config.yaml
n_layer: 8
d_model: 192
n_experts: 192
experts_per_token: 4
d_expert: 96
d_shared_expert: 0
activation: "swiglu"
moe_layers: [0, 1, 2, 3, 4, 5, 6, 7]
router_score: "softmax"
normalize_top_k: true
routed_scale: 1.0
balance_loss: 0.0024
balance_bias: false
router_noise: 0.05
router_cosine_scale: 20.0
init_std_router: 0.00679
lr_router: 0.000896
n_head: 6
n_kv_head: 1
head_dim: 32
vocab_size: 31178
norm: "rmsnorm"
norm_place: "pre"
norm_eps: 1e-05
positions: "rope"
rope_base: 38300.0
rope_fraction: 1.0
qk_norm: false
attn_scale: 0.177
tie_embeddings: false
parallel_block: false
init: "trunc"
init_std_qkv: 0.0406
init_std_o: 0.0102
init_std_up: 0.0406
init_std_down: 0.00622
optimizer: "muon_variant"
lr: 0.00642
beta1: 0.95
weight_decay: 0.029
lr_head: 0.0083
grad_clip: 1.0
warmup_steps: 200
schedule: "wsd"
decay_fraction: 0.69
decay_shape: "linear"
final_lr_fraction: 0.05
batch_tokens: 131072
seq_len: 256
doc_mask: true
train_tokens: 820400000
steps: 6260
dataset: "wikipedia_en"
Below are experts of layer 3 (counted from 0) of a mixture-of-experts language model. Rows are named router (the router's row for the expert), gate (a neuron's input weights, with its number), up (a neuron's input weights, with its number) and show model dimensions 0-191. Each number is 128 + 32 x the weight over its row's rms, rounded and kept within 0 to 255. Numbers have three digits each.
After each expert's rows: "comes after" lists some tokens at least twice as common just before its tokens as in all text; "gets" lists some tokens that make up at least twice as much of what it gets as of all text. This comes from a sample of Wikipedia text that the model never trained on. Tokens count by the router's weight.

# expert 19
router:059103160121150148172103128125164186087166133121169117132141158073145196138149197141122104092182145133123145205174115173111124083069114132091156111151078174104143112146111144124100128108148171172142142145183199129095138134141041081133172127150193090096138090153164114189171185073118164124133102086179144127135097077142126085107149145166148169172114145100187126063120118146120123152119147126100128092135134145134110117130126116106037171153131118119127047171149165133150120095172159145142135127180149098089148124093122172102137084113115153115199091128144143143097108107129122128
gate0:119100165147178067133172189125093156064175161112158133194166172098138125149152106081191150165125135133138116164132067132080122126100147079112133091112143117201103130106096091179125143187081121137163123081124157117192112087078137040101134140127127120090162113147137131108159143128194079141098143150111102111121078081099182132151147152087130131139098152119165131137056095100130133128164051213116108148154096128133102167164093117072122156154096158158112104165133135118081057148102122122092073111094133126134123105116141146089115174106131130115097113182095144099145084116137069137
up0:133138145162103112082152092126179146132098157106099105124122143160059138089162123195099102143110078172148122093118102100123100144113150150171144144090127139103165126165165183131156135134139107141096087096149140142086124153162164100165031147160095109155121148122105158042114052078136168089113097170115130170162158156117067148123149090150165090185144124121197108129151179082153161117094206124065148100118125137108114102086162133148086125098092097109133122119132142114157184052103151096107103071134126149133155171144104124172110124160126113056156122109119158083176085108113185084
gate1:141148115180150107105112164036114130120153148182185168118112127104200069159062087133172190093138095077118121148143088127122101108104080140069131088116113170133101114144094149088105096053175128135064071123140095117175127151107145118182154124138126119117124159195133107091095131141089157134131099109137137094127098141150108139134127174168098127138149133108147118122139098071086150102134114034109103116065103113112125133141114115166078138054108138094123141101077135135132132223146102159099088101149069145177111089180074120151139096176101158111145172104172139122150115114137142084
up1:111124168091124121142131194082089172106075139057167074103094110163164113109169103030181119169157173117167075113109146162144123116155145061173128162111149088140141108124188160152081112166126070168090167110122164068124135126138074186139122121106165150129071148126122075108104144126193105112112115102158125132124121085108102122142111169067126128180156157136159072106113149198065134140112171107142128137100089089130126122134139104150153146173142055078100141138106103124037170160111102121112100113120094139146124095125087113169119114165168097148141102130133113133072091166113116105
gate2:168090169108119124093103149127080133135114138086191125171097132088116092161141164145124133070179145079137086139144117148145179111078155148111130135142087156070102158148102155147111100130112128132120063113119180199104200164134124189074076057148119130043127149124172166132088108152086109087131160149101149134102150132124100100105114124151108126157121113123126076171140137105130131177134110108147148168125147125036163055059167153095113121183055109131113081108105139138083107141102159193129065126148137093118132112102084107090117166117211129075113142161126107108117138112119124090
up2:188145149114181102119129193160100108161111104179101137131026159129153133085134125149108126133088097152151058101069136149145109126099177100153126106107148098180139148144145104224146131129163098127070129154083109164131219074113141088108150092099161175119122129102098127128140091122153169112107121091132126135106117105160107155167077115097119130126138096107136126139212182147164121104129141124123117000098157089175147125201110124123086094120070177103116150168119164097107160089133136114152096125125115094124121112138142133143159115111112142128090201125130110107123122118176146203
gate3:099172116082099112108084139219112110139175110124149123169079150055103101242151145150074090085123116130067135111150168143116158137107145148169161162185186151154161120132136093119153113157134152132118113101129113248168095074092119136070097132202140137097154141144085126168145148188104144192154190120123105192128199111093131136080181147127141152154167143122155141146107129083100122142133178087126135124132098114144150110105135128124131109129133139144124097150094098153143079135152166117099167175138070098077102130129116144173126149119127108127119130127129137174108107146180152181
up3:090142139186091169094105143166162109130097152118078079125070149093108152097109114159108111149117071086106117200149115173119111123107059109111169152114096095145105119189187119142056143099155126124106088121141116107173094146122124098110106158118119107136140113103137107118213052136146102145135179117145152069164112122113118109100133148172182187143157170096152152172168150139138054147105099102146112044124121119100114121203128175175131099118161126158151151116096166093144143201176104127113128122121158099117126172094209094137117100151060167065122117124118145163088091142106108130
gate4:086070101104144139087019204126167080185111098096132106162033156110099151148111163106116118102186142102089111146124114172140142121097093127126156199100162048185130180145112146124138146152058182152133107128110086139173138161105114162108197116064135093157121160096110127129163118098089142116153158167091114097104162112134144083116100134156074137126064198081049113125101100145133143111137135125130095140115134143082093143096104191134117126073114134127139128100133144125181114165069156128166134119151133131118099173126131157155080154133098146139102073132149121151144103099148121145
up4:136144103136168122188112086038115136183111129082135194103167121171141117069098096132119166100199106176145111132127154097133095172124095117124151105085098138122123117118128126129145154067167181138082117101114136174134124093153121157041163125095141135115126156126133059153127183130143081167186078117110097090089132110075200147076130103183079145105088079143105176131138128180143111100137179135166175138181072088051141124151141114167117139143158085128023097123140120128140081162139145153166121134123134171140123120164144123113103148111149144093148162111134171143164138149152102104
comes after: "\n", " Party", " Candidate", " Title", "===\n\n", " Votes"
gets: " |", "|", ";", "aged", " https", "″S"

# expert 121
router:106058113154156077185147109144105123105178169139100195108152177095174126143190186084114092075137128118108128129091116143088106172131152173121104119120132164121118086106149140145187161094150164086190147152119129145102198133171131092116123160210121133122114168117102059150118113101123100183111118130166103153186124134170100120162132133104175132117152139144107072171065187145158135160091156153163095187163184123131110134122090074116120152124165147102061175108114112148153105101075149095065110130134183160096116134137088138171088100158071148134119098145147159100083128085133108165
gate0:136163148144035173103127104183136147111130154164128176118089110148182121124127147166124127126194135099113117133152121151069178104144102166154104149157093120128073154186162150069047111150078129125131141084148174133076101077156107172153161136122132116102157138093122182147175189148165126113172155161134118141131128146115088126136088158141051084142106091080111158172102112178161106129117160140173165066141110107160141095126143114119133093130119150106097161202061122121117094125120090103184125121170142097145131172132091124121173190130096177128227122168136146157094124155145089167
up0:131140200114151085166127146113074116118165088151153161117130131083120076113141126121064153081080156106134112083067126147149087151058176134109158145115109186190136139166114106165136118138167018180147135095119122151133188133113134182149108161130139096187153166125164123082146117154175170141132139107073105137157149083106100114114109084130055107098172067124058152168140149102130158175107202075132162122105152153128119138164090161182115113095156105130155172082080150149105106110164127147115096128114149154104089137154150194152136106098120146122097118100150146178151111106173135169
gate1:104122138071134133127150127119136172147071106173152087132150167163110176116105110084160119066098136153057110113112127043099162109202125109120111161095166167137122126138143137107086147118097143093172167116152105119130142069177101153088185109083136157156128135092103111112147159152120168127184066154154157142074127132147151114146157062119133096122121187106120167086133189159114147108116124132153135127117101114100157138149108119171095130134148125116096108106101153056125099076141103138219203152040179082170099117122122098157125089125218139122079134089100144098134114176175152128
up1:185050095126121121086138132105099128068157153115096121134173077094127066166137132128089069114130154125101169122125146116146099096169120155145135089074152093147179126040098113168156152140156115135100132134173139113132171129129094117081119134133117133097136104171150104172083114159170127129144153126096105135149221137106084101082159126142095106120145151115122105175057099064077138114085108112109087146173148108121194031105116129127117093084093115108153103140123136171087144096070115102084135106148126103152179134082154160130088076136129137135127099110130193179054154089114083175
gate2:180094140095119097135100124193089188094090153087165118138163137136121121134100146132098072099132136139154131145104120089176092058112142131159132159177089134111132127165155127084129137077061038054080070078122100122147192109143173140107140071142104190149102155139128128157132103116144103080113106113191172091127110130083121130155088113118103126111175104177092142119110178118113157094129184137125167141125091109102160070131146175109088072117189142077091089111119109145123106097185149167074070133182136144152123107104160092135131172110108167199130168100118133125106128130155122179
up2:168114067099190189135134095164100111164138169083147102121151131152111106133056118125144102114156166095140160126097164126155169050140148101189197148118144108122152161121126122099100149126142141134185060110088116102141122162120186096093127141129183133170118113178120166062118171162085136102106112118182110109147189078197099084095179141161134154097042116128171161117154120141139141111159064144161144097126158126083111142133082139059173092083193130102114145157125143080090081119145124148124133105176103124119066136137146183103142084138139144106129160171116105100150108115165174124
gate3:105113128149140185119119138145221117101168152145120127156145126073120130137083162094143144124189099146150134099086204134101147085190159121116151171143141118152127166138048095134142132150179206136062140064170110149152157137154147148165117106131139167154154133141153149064144087168180153179119139099051139106122119114141162059164132139112151140120096119126149075074125182115098082150193086109194140110083129110159107155138160117081112096099073102141117182094159127100129163108142105135175125159143125114099163092129071156115111126100072182090170091132148168112161149099152111099
up3:107167126156151143147184109138162083175071130130086161099125139149150117093110102131138141148120162129063162142088172144088137166197122097116160156134159128094177158104176120131115122143129145172110118093120053178137110118106178074142163109149184137166207123111136165129148074078181083129188162035134098127099130160140116142115166066135190166071134181136145128126042120107122114150129078149143137134150101122149106151135146168079124089110104146089137115077075100114157138167114141133135127178141188168068133121116112184092171113143079126146137131193171135076116132103134150147
gate4:119093190141119147099093116117060123089143123119107109141132176099111129117113094142159110135104148139109099136124110091077110172113105105144132047121102182142130191131141095115093166165131135156149092134063139094072128141171143108075130080080075164081199191152165120076092142123140194108105185107093123075179121118128125126154113050096132171148121185123105156106154132110111188129169175127153125124081129165165116104156179092170128183205137145123114172097174132081171143144102146109147118219104104098119113115100126085129180103095089162114095098163116157100153137136138150148
up4:122159105152101101104183189128103166106060187172113162133093145098120128159150101158127110109146113196093124120165116161123135117155157168131110124135128140096131156078158106134176142121120168139155168107103145152175143146129086151152121055174148129162126126169192106151172133092101205091111125130085153096105057130157083142153153113115161189096105176151102137180088138157130178074075100118127126135067147125096163191103120093141114129086089132110108117140103169152115095117162195108135112195201198099142220123137138146126117067174144097102119140113152157143141139169138171104
comes after: "0", "5", "3", "6", "4", "2"
gets: " m", " ft", "s", " mm", " kg", " lb"

# expert 153
router:106117112114164063169102154144164098096135148096174134125117175135119146170119140110092145052082174103120093117114092143099076121111163156135133131099171148073159107164039133180123123105143112152119116146094083138102189143170096170105117137145166125118067153065087149115063121114164116114077090181122144224063134143120105108161126138114139126134143116125147095108085148094114079101097116099127110070191107174140135159104130127130147140157097148093089180116216067168146050139154132099161091140141112144108133065131127094181155086160093123110083099169130115091134147123120118152
gate0:123105102119114171146151158101122162142094131185181155121116068165142070086118105163109148112148149162112089090193144146131080224125159121135157176095124176145119148157093099162148102164162154132128186117109156147159126180141096151089070140156115207121136166122137157161107158118184079081094166124129179127129118148114120063117107080138178108133174150180100102181063110079133113157095093083105114137117127142113163133179117129136195166149125119104147109180115132158084125137104176126169104093181105144143175102130167150106117113042136079055113116132134122106181163110107149144
up0:096160109114111101168137115088118083101103107154145148098098114123149100083168098116132089128086092136103091144181172160159161085130108145182066106136114162131116142158130101122113186074142120121104105138222129099162207139149145132156131147171164176076116064161133093139168108137112128154110124155097196120094138129099121148118118116163127161108115159055106111131126112187039172150167100146100170130189069123116158128081089129153169091097147074065153135104169130153174156104125166150142123068132170143141161154110140120110113121079156230146154115098096091127146109099168142163
gate1:163126133157176148106106108137149095118147123122142128092152128178046051140127106255124121113151144152105115151040084098104135104160134163173068157149145107170123121194138137145114123147146089169146083132113184108099154150124159149163128172082093160110080147153129149133169123129111136084104096164099103121107109108142142129145143153125137105170137107180131121156132088134180173113132111131110143130142133114046117135173255153123058126154128143100108114136171113152082091147151137174152143123054092176135103154151094104118164158177119134120137112125143065105111093126105084151
up1:141110138130144128140145129128146118130136026126163192098117125137143144106140128141131178124109183114112101144140078050125082128112128126094111166143157150129182095174147105169153152116157085154177069171131092076105134131124146196161147165172168133152100184126144156139196195137139074059101102073133071094174131122144107087096156138103153153146158121147134165127156109144092180186069141200156127118058199098120118128118160199175098146174089106131126161137140160100086137130154140127156115165125117119110145129166123160142094182128115089100147145117140108120136160218161118105
gate2:134169137125155145155071131174115126105098124153171064064141131104157119138105108126153157062078178111125141121148121133129158138122115094155134133130129175077072171202093174115153109133133130179074111090125118138148100133133111103151148144120174105115164133141131160117113213101047159177158114120114136037107151152079109189139116106162073103126137130122162128156144150147065141104113096145156148071110119197177138155128105117141119188156124143141082149101153112087120156097165117073084074154109149058103071101062121110115109111108155071108170122142123084099149060147156087163
up2:136112140103133140153114090114184127153115101113133137174044100102101149126095150102132141113131138107132208122075142093108176173101097121124226065132156155126128149186115117048178143168087084160091077094094139174147125106102133188156136087118087108169160150116106146180094126143098098073161122169101163167085102128120172128124069159178140132108094110156116099132143119095095234115133108147102083059080187130107141138129120167057138118071083054092121159122097099168124136148127139131127113147131127151134096172144161082106128126147163113165098110142126151119159158134132119157
gate3:105118058088075059124173076153110127117138118139124182131099180141116114122136089139118148157091168124154131091138135128137175070169134100194129168106011155128129147174085171129142144126101132151169137182154077159138117105095141139160114141162186105060126122170115143122117168097131129199193106158149132095093135113101169138101186097102141127123070114131112189140091163164155135119081121122082182148119116135079153115129148150093100134096080069176079178181167097154122119132092100113130105099157162169141159155145138128110201086078124130117131111123083102148104119128118185138
up3:138060131159015158144110118153147157197107129110101030110145149152121159128160140136113157073085119156190145090125125149142160121094174149122151101113170088132167104156106133158186152130077095158116125146136113081116106116118123117137113180153124101145086110156131126148133083142180086080142088122152152100128115095173152155150091082102101100126117113108176180111198146096109129109072134165119225139109106140107139089131136143139113090106109178168129138085164151078165170124152183165108126119151117096132140141110031200102160149126162154143125094141090097154072140121088128094
gate4:124134150141157125081122058118130191112134160100142160075082124121058134050152154151130116126105138098095156147144097105122098149146133060135145136112120139122112123135123129094108157113125102137165176056172202097055153092070109107144113114100095133178158154179167159093120072109173068170130138122067166096101121121121112133095074125114097128196112139103148123094133115131183115141070096145172133168128122152170145169089100103090110141110186168107145127167059102143146127139165140143172097134089108121166132217102127169105105165085098095072107132076099117128123159189124099093
up4:166162184107194161113162067080153115115119121140123035093175173120115083157145102131078126118113141109147187152128131109104135067133135142112121075114151147136132110181181159140083086125103125101169163078189116091120123117103107044060140136117133114117124142082135131132127086148100122136146142175159117161140105094106164122137050168104117094173140134177216082139101155131143175132088123171079175158082168068148118134124095094096130150193131130180093128128164089138091134169155105125084156099119162090131146133121106113140134188104175090100118153117155063072119123143157133123
comes after: " |", ";", "%;", " —;", " W", "″N"
gets: " ", " .", " −"

# expert 85
router:055111132134118141137080161121131097137152152060100132152188217054162141130172169115080142149149125164113104116086167125043123157131116116131154159147127204098154081166129114131159174086125113124158112151142181142080127076106105125090094076188165131127140136090094089118104140091121176113093158112139149106147151102129045108082116125112210144178158146099084149169086098175108096121119149110138164132136119121157083103075147112096128172152109139108124190098120152184192108106092118081133081110151138134147111129101103153128104131119100169172126096133128138095116162071080099175
gate0:116137113100104116186172107139123106138112132081094086109092162082132144149117047115124160132097131177155099146208119089159118141113175141137122106122136096104130157165117141070147076075103170103173111110164178123163158194126053089152104123144159150185140148104148142118129144142131111129140138124107119164107152111163109124155105115156117187148114189132149148140100126107076095140134105142075203136098150166179123107125157071160126093197104083138163087146094202142063207069140054089140128110141118099109084080120157173129151196181170138109104112117162116133123085147160132123
up0:121135158121178103146077126137062129122104128161167096065105164122135233116096192115183061106101180138119060086193134103126101087112169109183098150127107103160105111144144105076107087123222126111157133162127151117144167179158137148098101183158088147072084135140098137107142126125112107183093102149076154084052145121153113141115108131118125080090119088092118137125175134097123090153107123188133115127114203103099103133114102141120180109143141136140090112106127134143135095132104133111114039117135134148183172114137144098115156071132156158149154175149130104102080150124094101175
gate1:104106116111157075191154166081084071076151141124104129130166161101162081054067083095180126142195115056112141124105178151119110121110111145169112115099133147133115183133124101112151111132190148117150096118062128135145171104133163088099219102119162129171097194153134142147172128166087102111147115091115152107116159077100152119129145051083107092130123168140113130142142131090156124121198145180132172117116119170116121145151145148151143120159188071162132136116099158129111109088132123161109160146098121035146163095120145125153115053124155110134056114155111165147137176122117078109
up1:079145101129135153116149108120179150128069100129134126134052129188130144140130117140123121128077138123169105102131088160155125150153134100117076121098202111131072116100108143162174107119123095137104122144138126122137104100160130136198131129116142088100122123151156112147143117134112100105138081080174130066100179120057121079179141155131130108146093170132118114117087115139088156092080142132103099148088159115180164179152175133059170078148143185117163126114127168109177188141082135072068081068139125103160075120145123109089138080087107119126205106152196127089128170119229169092
gate2:120154096159182152135140119116125090102103116126084144193119086082094097112058128079089094154176108137126134112109168142130088115177164089077166156207113051089142195189160123148160115119052142104135133144211112175131159102125112166114125121151132133139125156102134135123162099153125188145173131159146121074174198152111124103121122131124144092144109113185152181183188132126200112101112091091102155096139158052119139155126124109152121133170142124120174094122148168148119141127116199158106123105139163167157173123188124150159138163146120185124149128078175165094124155101167139149
up2:097088153131141160136152086114129107182159136087135144136111126126131156183162125145091086124165159096178077146064154114160095116150161136114113129112109141067132094150110153114185139199096132107144122130091080186150148104077118109121120111116162129144153198117174184088090169157129113122101104108158135159086165214143124098180142152123120106134089077129161158082135144133070116073210195096065126162132100092089154119136109146093148085096132172106132125142141138130127067054139141097111151135181094187134125128099125118183068154105147138094086142164123043114132124116114189148
gate3:110147153085144105158154096115140117107142100105151147147140140124158094116113105140121101161079091131117037123145111142117141146178193079115119146181181195158123073096052173113127050144124100189098169064153140134140086106172107127085194129129142137120111092097131112098138210139148087133165136133131159143143142084132116118124134089133118153172159062124129066136128145115153095110157162054086142090081065076109031128098117100188141125139065104181159172082100126152133164091116088109085162104137129127125154137157129101125090121109124122128070101150169091142103115143107136130
up3:088116068168145097100133201161150084179157155173236147145135146146173108155156151148118153127112145110136144085083055074139120192161115145150163167201124161138174145114094197166157084182122110110100115103131116154062085123118142160147114100120138136134163140112125112107166143114154119130152149137163149110144132144136142116186186181115160126140128148129127111157106151124075128168122226157103112080159164127154115087129097179124099106107133158188107124129148175143128120163130138084099133059100088158110099146104116098168080140166110183106126055185076120126124146126159167131
gate4:154151131127128147169115126134132212114114087093124179130142184082132071126148152098100086083147076103110137090112116107125178173086080168143117136093127134177184202152127150177134084069141137169119117117164169146153114123166176069132084137122133116136057113125136165166047095148058198119111097160070130167092094104076132132124122095124151138169151083156117088114137110157155109151128149078163160089207093134107136154118146154076106110066173089121082174095190143136091118124074162147126128154091168108084105067145161141137147119151144163109127090121130122121152130128113138115
up4:199109132131109149095215115154130134120119147144179094132132098076167163125151141127178154127084103171157158130167083103118191155191130157085156167170122065086161109093121164134133119107137133107118138108125193153113141148157131163125122133148133111150206077142109077053107113163107134150127085105075106143080106162103131082112183153096069109118140120117165163181099101146163131078140143117143160109141119149127142056148105116081144097134081106122102115163168151136119153150145124109140136167143137135173039148176117115132065191065041189099166101137144131123146083155140122125
comes after: ":", "-", " (", " \"", "\n\n", ".\n\n"
gets: " T", " H", " P", " C", " S", " B"

# expert 138
router:096080148157154132145115153112102112106126141102134155120185137118186129134208107103108184036133143198122123087147093159103107130151147126166143133117079152082129101148123132135171150095131125148149127178151103120095203193115095088143164140226163087134112167096128087109121126054111075142074153073169154172112129112123081031079126146106156174158158084086105100137065145162125112126164120148105138160151170171127141084136075096135146154137111171116123158170128172164144137093111149067131099135170123153098121118104128132140109149155099149131130079160198150152093126086116108114
gate0:123164171067168077128175106157146131133131108145181119116079131155124077118173120145134071106127117056115109076103130019151119115180077126150160081088125172149090088153100114145124105087121061081131107146116138134133103143115139100146172160135189100142086182105122108117154130133149069123118089135141097143113142086202199124107122106141084155117141114108170160153117102127181158191101110143144140090106153127144092099127120121168213144117167146089108105096058125105139105152139091152091123082129120116147172106161150128157069091147132102083134095111113109208151176137153177083
up0:169101113123099192106146141099135199148126178121175147155112142123141119136098125154097163123132106187119155116113101127107158077150072054162080103145134126094105057167098110133199118105108104137084175089116137089145144151134157148145160138126130120143060095138152121130162096126121160216171092160168188143114134145131073118110142151121088116132127126139137081099076199185173122099161166173182193084128120151134125123089148114156091125146193098142151135134126196081072104088135137134087139083152163138165144177068140097133126190161128134104150107144066142157086152159130122072
gate1:182159106143128161061093167128150145093141106148096112071107094163161098069138077132140143098149134130128116090113185125177103125163157124142095068151203115170072167081191111156115158158067102150172124154130097124106147138200141117105155153100136154159078122120154158148133114152177086111103124152147142149166122112120135089111094124112106147152135168127057096148134175133091114148138115137163174132126069137082160158107127056092151173119141128092187170099084099151125048097165103150131130101099096116126126128092120104165209139131084149085132210119157123174079091146169167112
up1:157092125107141088130147088153092086105058180121094128129148143105138093166201138108114144083111137160098110140127114125085118227129105109067128115113120173149109076098122109146088140104117127068100134100134183113207119164087093132149111065157108103110172042146102082196159169090100176112150168132180137092122108137139172169087113122168154102072102163114152152107127137119120114126124143119095158116186150161119119096126151122132114114101140177140097119165142117117065130175120041118075087119119152148110112063149117113140139147136168162167105062089129155062162087158120097115
gate2:115142171131158131145141153124111098156112101099105102151129136108123179153108142155084069140059134093139140180133102132156117133178157133152088080157113154169123123113179150073108118135066127132140159115132128079088128033158162145116119130134132164114155130131157098107134119137121154074114129105140112140135136115139112077134089154104115159096121193097093212086135121144187106154096142121163187140123133175133118127164106140184089175149201183123119148079133116141072164125057118101110099093081159145202167083143119040125087111138154102120126136144114113170093106186110219209
up2:170096154097186102121088132128098106112139216128174116160103111111142160066139130110097091133108138145138132091135111109066148135111148191143173139141104093147110104176127112025156170144121121145161125136146099133119168187156149151167084122110141087119142146122078083119142157183088078124148170145097159134126113099122165142125151071093088127092124056147054133076155140126159104080094088115118159135110149185039138134141164157115129126122189146150124143163171117106082144122136144170110077173118182141121123220054092146136138148132100111175148135162104166122190148160115150113
gate3:141114124105117095114134145128129113138113088086137101133078089200089157122130148079058108098173067176097136187151115116155101091106142169111161205150090123151122155130145129158070164122054111144072100128065157149138133136132101080155083145161129161102083149155134173155152093153119114170127170117166134139126153125070118165099072131081098144175129085134076126105125119110094158212136122094131079066132121110190173094110112097102149151110156108159091136155153137080120123203074139125128153135100140161132141104123179139050111115048083129114145156130144088141140081172107087125
up3:101155143123092114080124122076073158159189080074084123185120083170128106124122203143126126105125158124194134143136101157158107121112112185161126063069140092107174142117114091134125143093107126168205137163070119166148149115161133117190088123115166120111089127138129169130210142117193103161113181133141124112141164189180094086110167115077215132147144130150082143101123105119108160141095085139108159104185165124134151129108109187185166106146107095171128093147115152198073099141130129110148120112139134096101127106160196135093122160100121122116145134173178125126106064151115116128
gate4:104109130125147101161138109148071195079062148134150100146118123120145087062174171134102163099153146176081115144175188143147125217127128131122124145122086156145104104173124090125106099139136139115148175109121165162130115133112124131163030127128104103172080132155175115134134112119097155086113150127129105163142157139089135110111097108113107135138091140124106164156148139149206124161183136195109117107173094188129125107124121138158098141126051140126105129139112152139058140175180143155161144163104058218129155176120128140160131170137181108130082144065066122117217094130132116086
up4:074139114150121184102162121033166108159114116154042133099069136141185158126081127152137129103098150116141095078162125154113142060184139138133198095178124170064100122067172190117167124115100080090159161104127054124133134118165154160162126129118122169092119142158136144111157175103140139094157151078100057171133100107113163117103115163121156067108135128096092140112141110115073084128097136084162106130106146099133122172120171168099124160160133167131146103110126125131178155145110102121146216107058103060141147115144113120134093124115149091089128146141090126129072180155121112160
comes after: " \\", " |", "_", ")", "\\", "}"
gets: " =\n\n", " ", " \\", "}", " is", " ="

# expert 38
router:117056127101105115107098125139083091107151146124160160103171135077162129154143132151177143133105125129098143112138146145062075142141141144159152149157069109115160110115182138153149163106149152109180120202122161053088167143142151125158141119168182097152121085142102105176125110068141091170129123146156125166180127112120090098147150156135155164137139076061154116124063155144094111138126137160062119161132151113157148173139137099104097150096163140095087140127161125122132108077110146048113069096221115134085147096085097123163157142168067136122139012155156116128090165169098113158
gate0:134098115148187096098185109110114099108156109105144116087100119112097152100148154153079083151165072132146159106103066102113121140183148145113040120145110162129142169112117150084140093059149181105153109129091149117131133160095147165084082098155157190121115170170125137117169165107184133194155115132124164090109126153184200067099115142140170157132139100163116147080129095174076090140122162118206167166134133181122108070115136116165125136063034151085124128186119148108102145126096163105127107169159096145092090141144180118088140158147130171104131135115136088169093102137135105162
up0:174142123158086139120171082150181138086124118169148166123161150189106144106132090116183139088147150063088137093148124085112152115119026117116120100091128104136141066135132169129122112100156122086139068120133169110043079143109133142103129115122070150145148120144154133140123152152208124157162103147123104102145097161152125125105109168133139085089118105141200088123058123131108125108173076115123096162169113154123145113193127191185167084166145099106144145161178204065092135109127098079121206090147135144128068166149167140137139136123149094117073129122080140159097170109135126105
gate1:156099109180127149101165171104144098132113159119131099100106145110157132047146117107124147178175156182113136139167094073123085110183117196126119118153171072080077124091118112155139080172144085077134140141094142130117169151150132121137148120084155153136117102132146099171180115104091113139157157150077170187149113173128126163145159135132113109173135173126071092147107153118169162090138107164201131146134076066142128168137080150172065155118149153126164110126117119095170182074184088111072177135155172123115112134169153223152147148104129162058135142118195115180127117130147110137
up1:138172154097135122187128118131124117090164148162095150168130105124107133177118096119112107107168128191140061134120107130117184098114069145149181122167049144106113166149189151121140157119115114063153174102122130138118140074097132120102144142092072106129174190110121108132131047092084088100102138106153106187061146070103168131147080126138188174129155132083114136110095161144102111098127129066117081114136133076161107158136141155129127117137052144173145190093115165113083152130126063103121101126155107086158166101143132144147119125095098197199149109181133153107186132076111167138
gate2:141088152121137109116081106110118116134135136081115138144143043089138163166079124086195156170171112116126155149108061155103123139114128093107107133071145131152165062156206173101085115098124129151163114127164118149101150124168095116116116129131085178119062178117201169074102179159106101186125154195139148143131143125124102103086123099142175096147080067140123141143133130185178135074172165176130064097162124080116145049112100114149111167146116155070139141139124154076134108106086112097114117104059155136150126176167128114170141149078175137141113148090145111081098132119167114141
up2:169132153169114097162148057112083052072096094063085139168164135132147151136116164075166135134111152102150091087148132148151124150079106173130099128132217061193142104162160141145140140121180124144159143122084159099089144077149135168131161137111069128136114096090143109128107058160104181102159077149108137133090170137111154134173147168105142143140072137127160175145125146134162136094149102154137157135113118118175159116159170144095175229130171115112119140130109075117135121106163172192127138139085073119151166113183108138142105105103115091158098180109145119077113188121118083095
gate3:163078118086147130088150141163059087116123117125104143130133148106119143090114108140116125179175198138089126121142123080092110153110120137151134121104129199149167144107208116156109157087094076094150105192133139060141134146111179127095152154131102149162152148075186109122175099096114098123157139141110157091060165176118174148151176140163152084178127187118172171142147151108130090123090089175202157108150106128095103103118159087179102081178067095123126127137140132082164123087061181117153108115122096094119105147103131050139167141101170134123133127082107115155055139157125156157
up3:082131154105092103051092124100154165083129128111129144126139110177160155150175120162155175133136150176073112112160118154155098096138102128169145123203148082121118157177111087076089111145151066127174174085105113128120157096055155115092167089121171071124126162105163162103106120114107161141096173135119120148177123170112173104172134174057134147120083115145122151154131156067114120120119149159147088099057113135151142116104151165208121118108158159050091148111139185103129091128141096137126082124148137097103121164145151111113159122147154171130144149157180127218105164108208175124
gate4:145117117144083140122179144138126150125099113149150134136125121150174151120142141080048064135128133182105181115100115096166107081079141160111135157118166156151115154184143157184117077088132121117148125164157153124133025129119125114151145066138080124087183101138087115092107146171142090135089113156092119106130083142191128162094085155130145164136134102138145120117051155146090135198134104134105172095170106143112111163152139131176143155152108130145117126124112097032150115086150086122158223136082144132079108114101122130104119114121172158144043137122151147147194059192141083136
up4:120169131109176140187146124105121122069112107121200146112113089164117133071117087149134110124169110220089117135087135120097116143150134091120096154096095173146122127143134161111171141108149128162134123117103164131127135127096071119181101138093168023122198189135170158163071078113148179148199125194118122133069096141177103051096164122165153092146118103116145159185167106142102093145116078125105169209129144118080125141148160134140124115132148175105102120153065178143102163182089107143153100128135169176137091152136089122098103168116142142154109109128124120110091142151109082159
comes after: "0", "2", " sq", "5", "3", "4"
gets: " km", " mi", " m", "°W", "^{", "°E"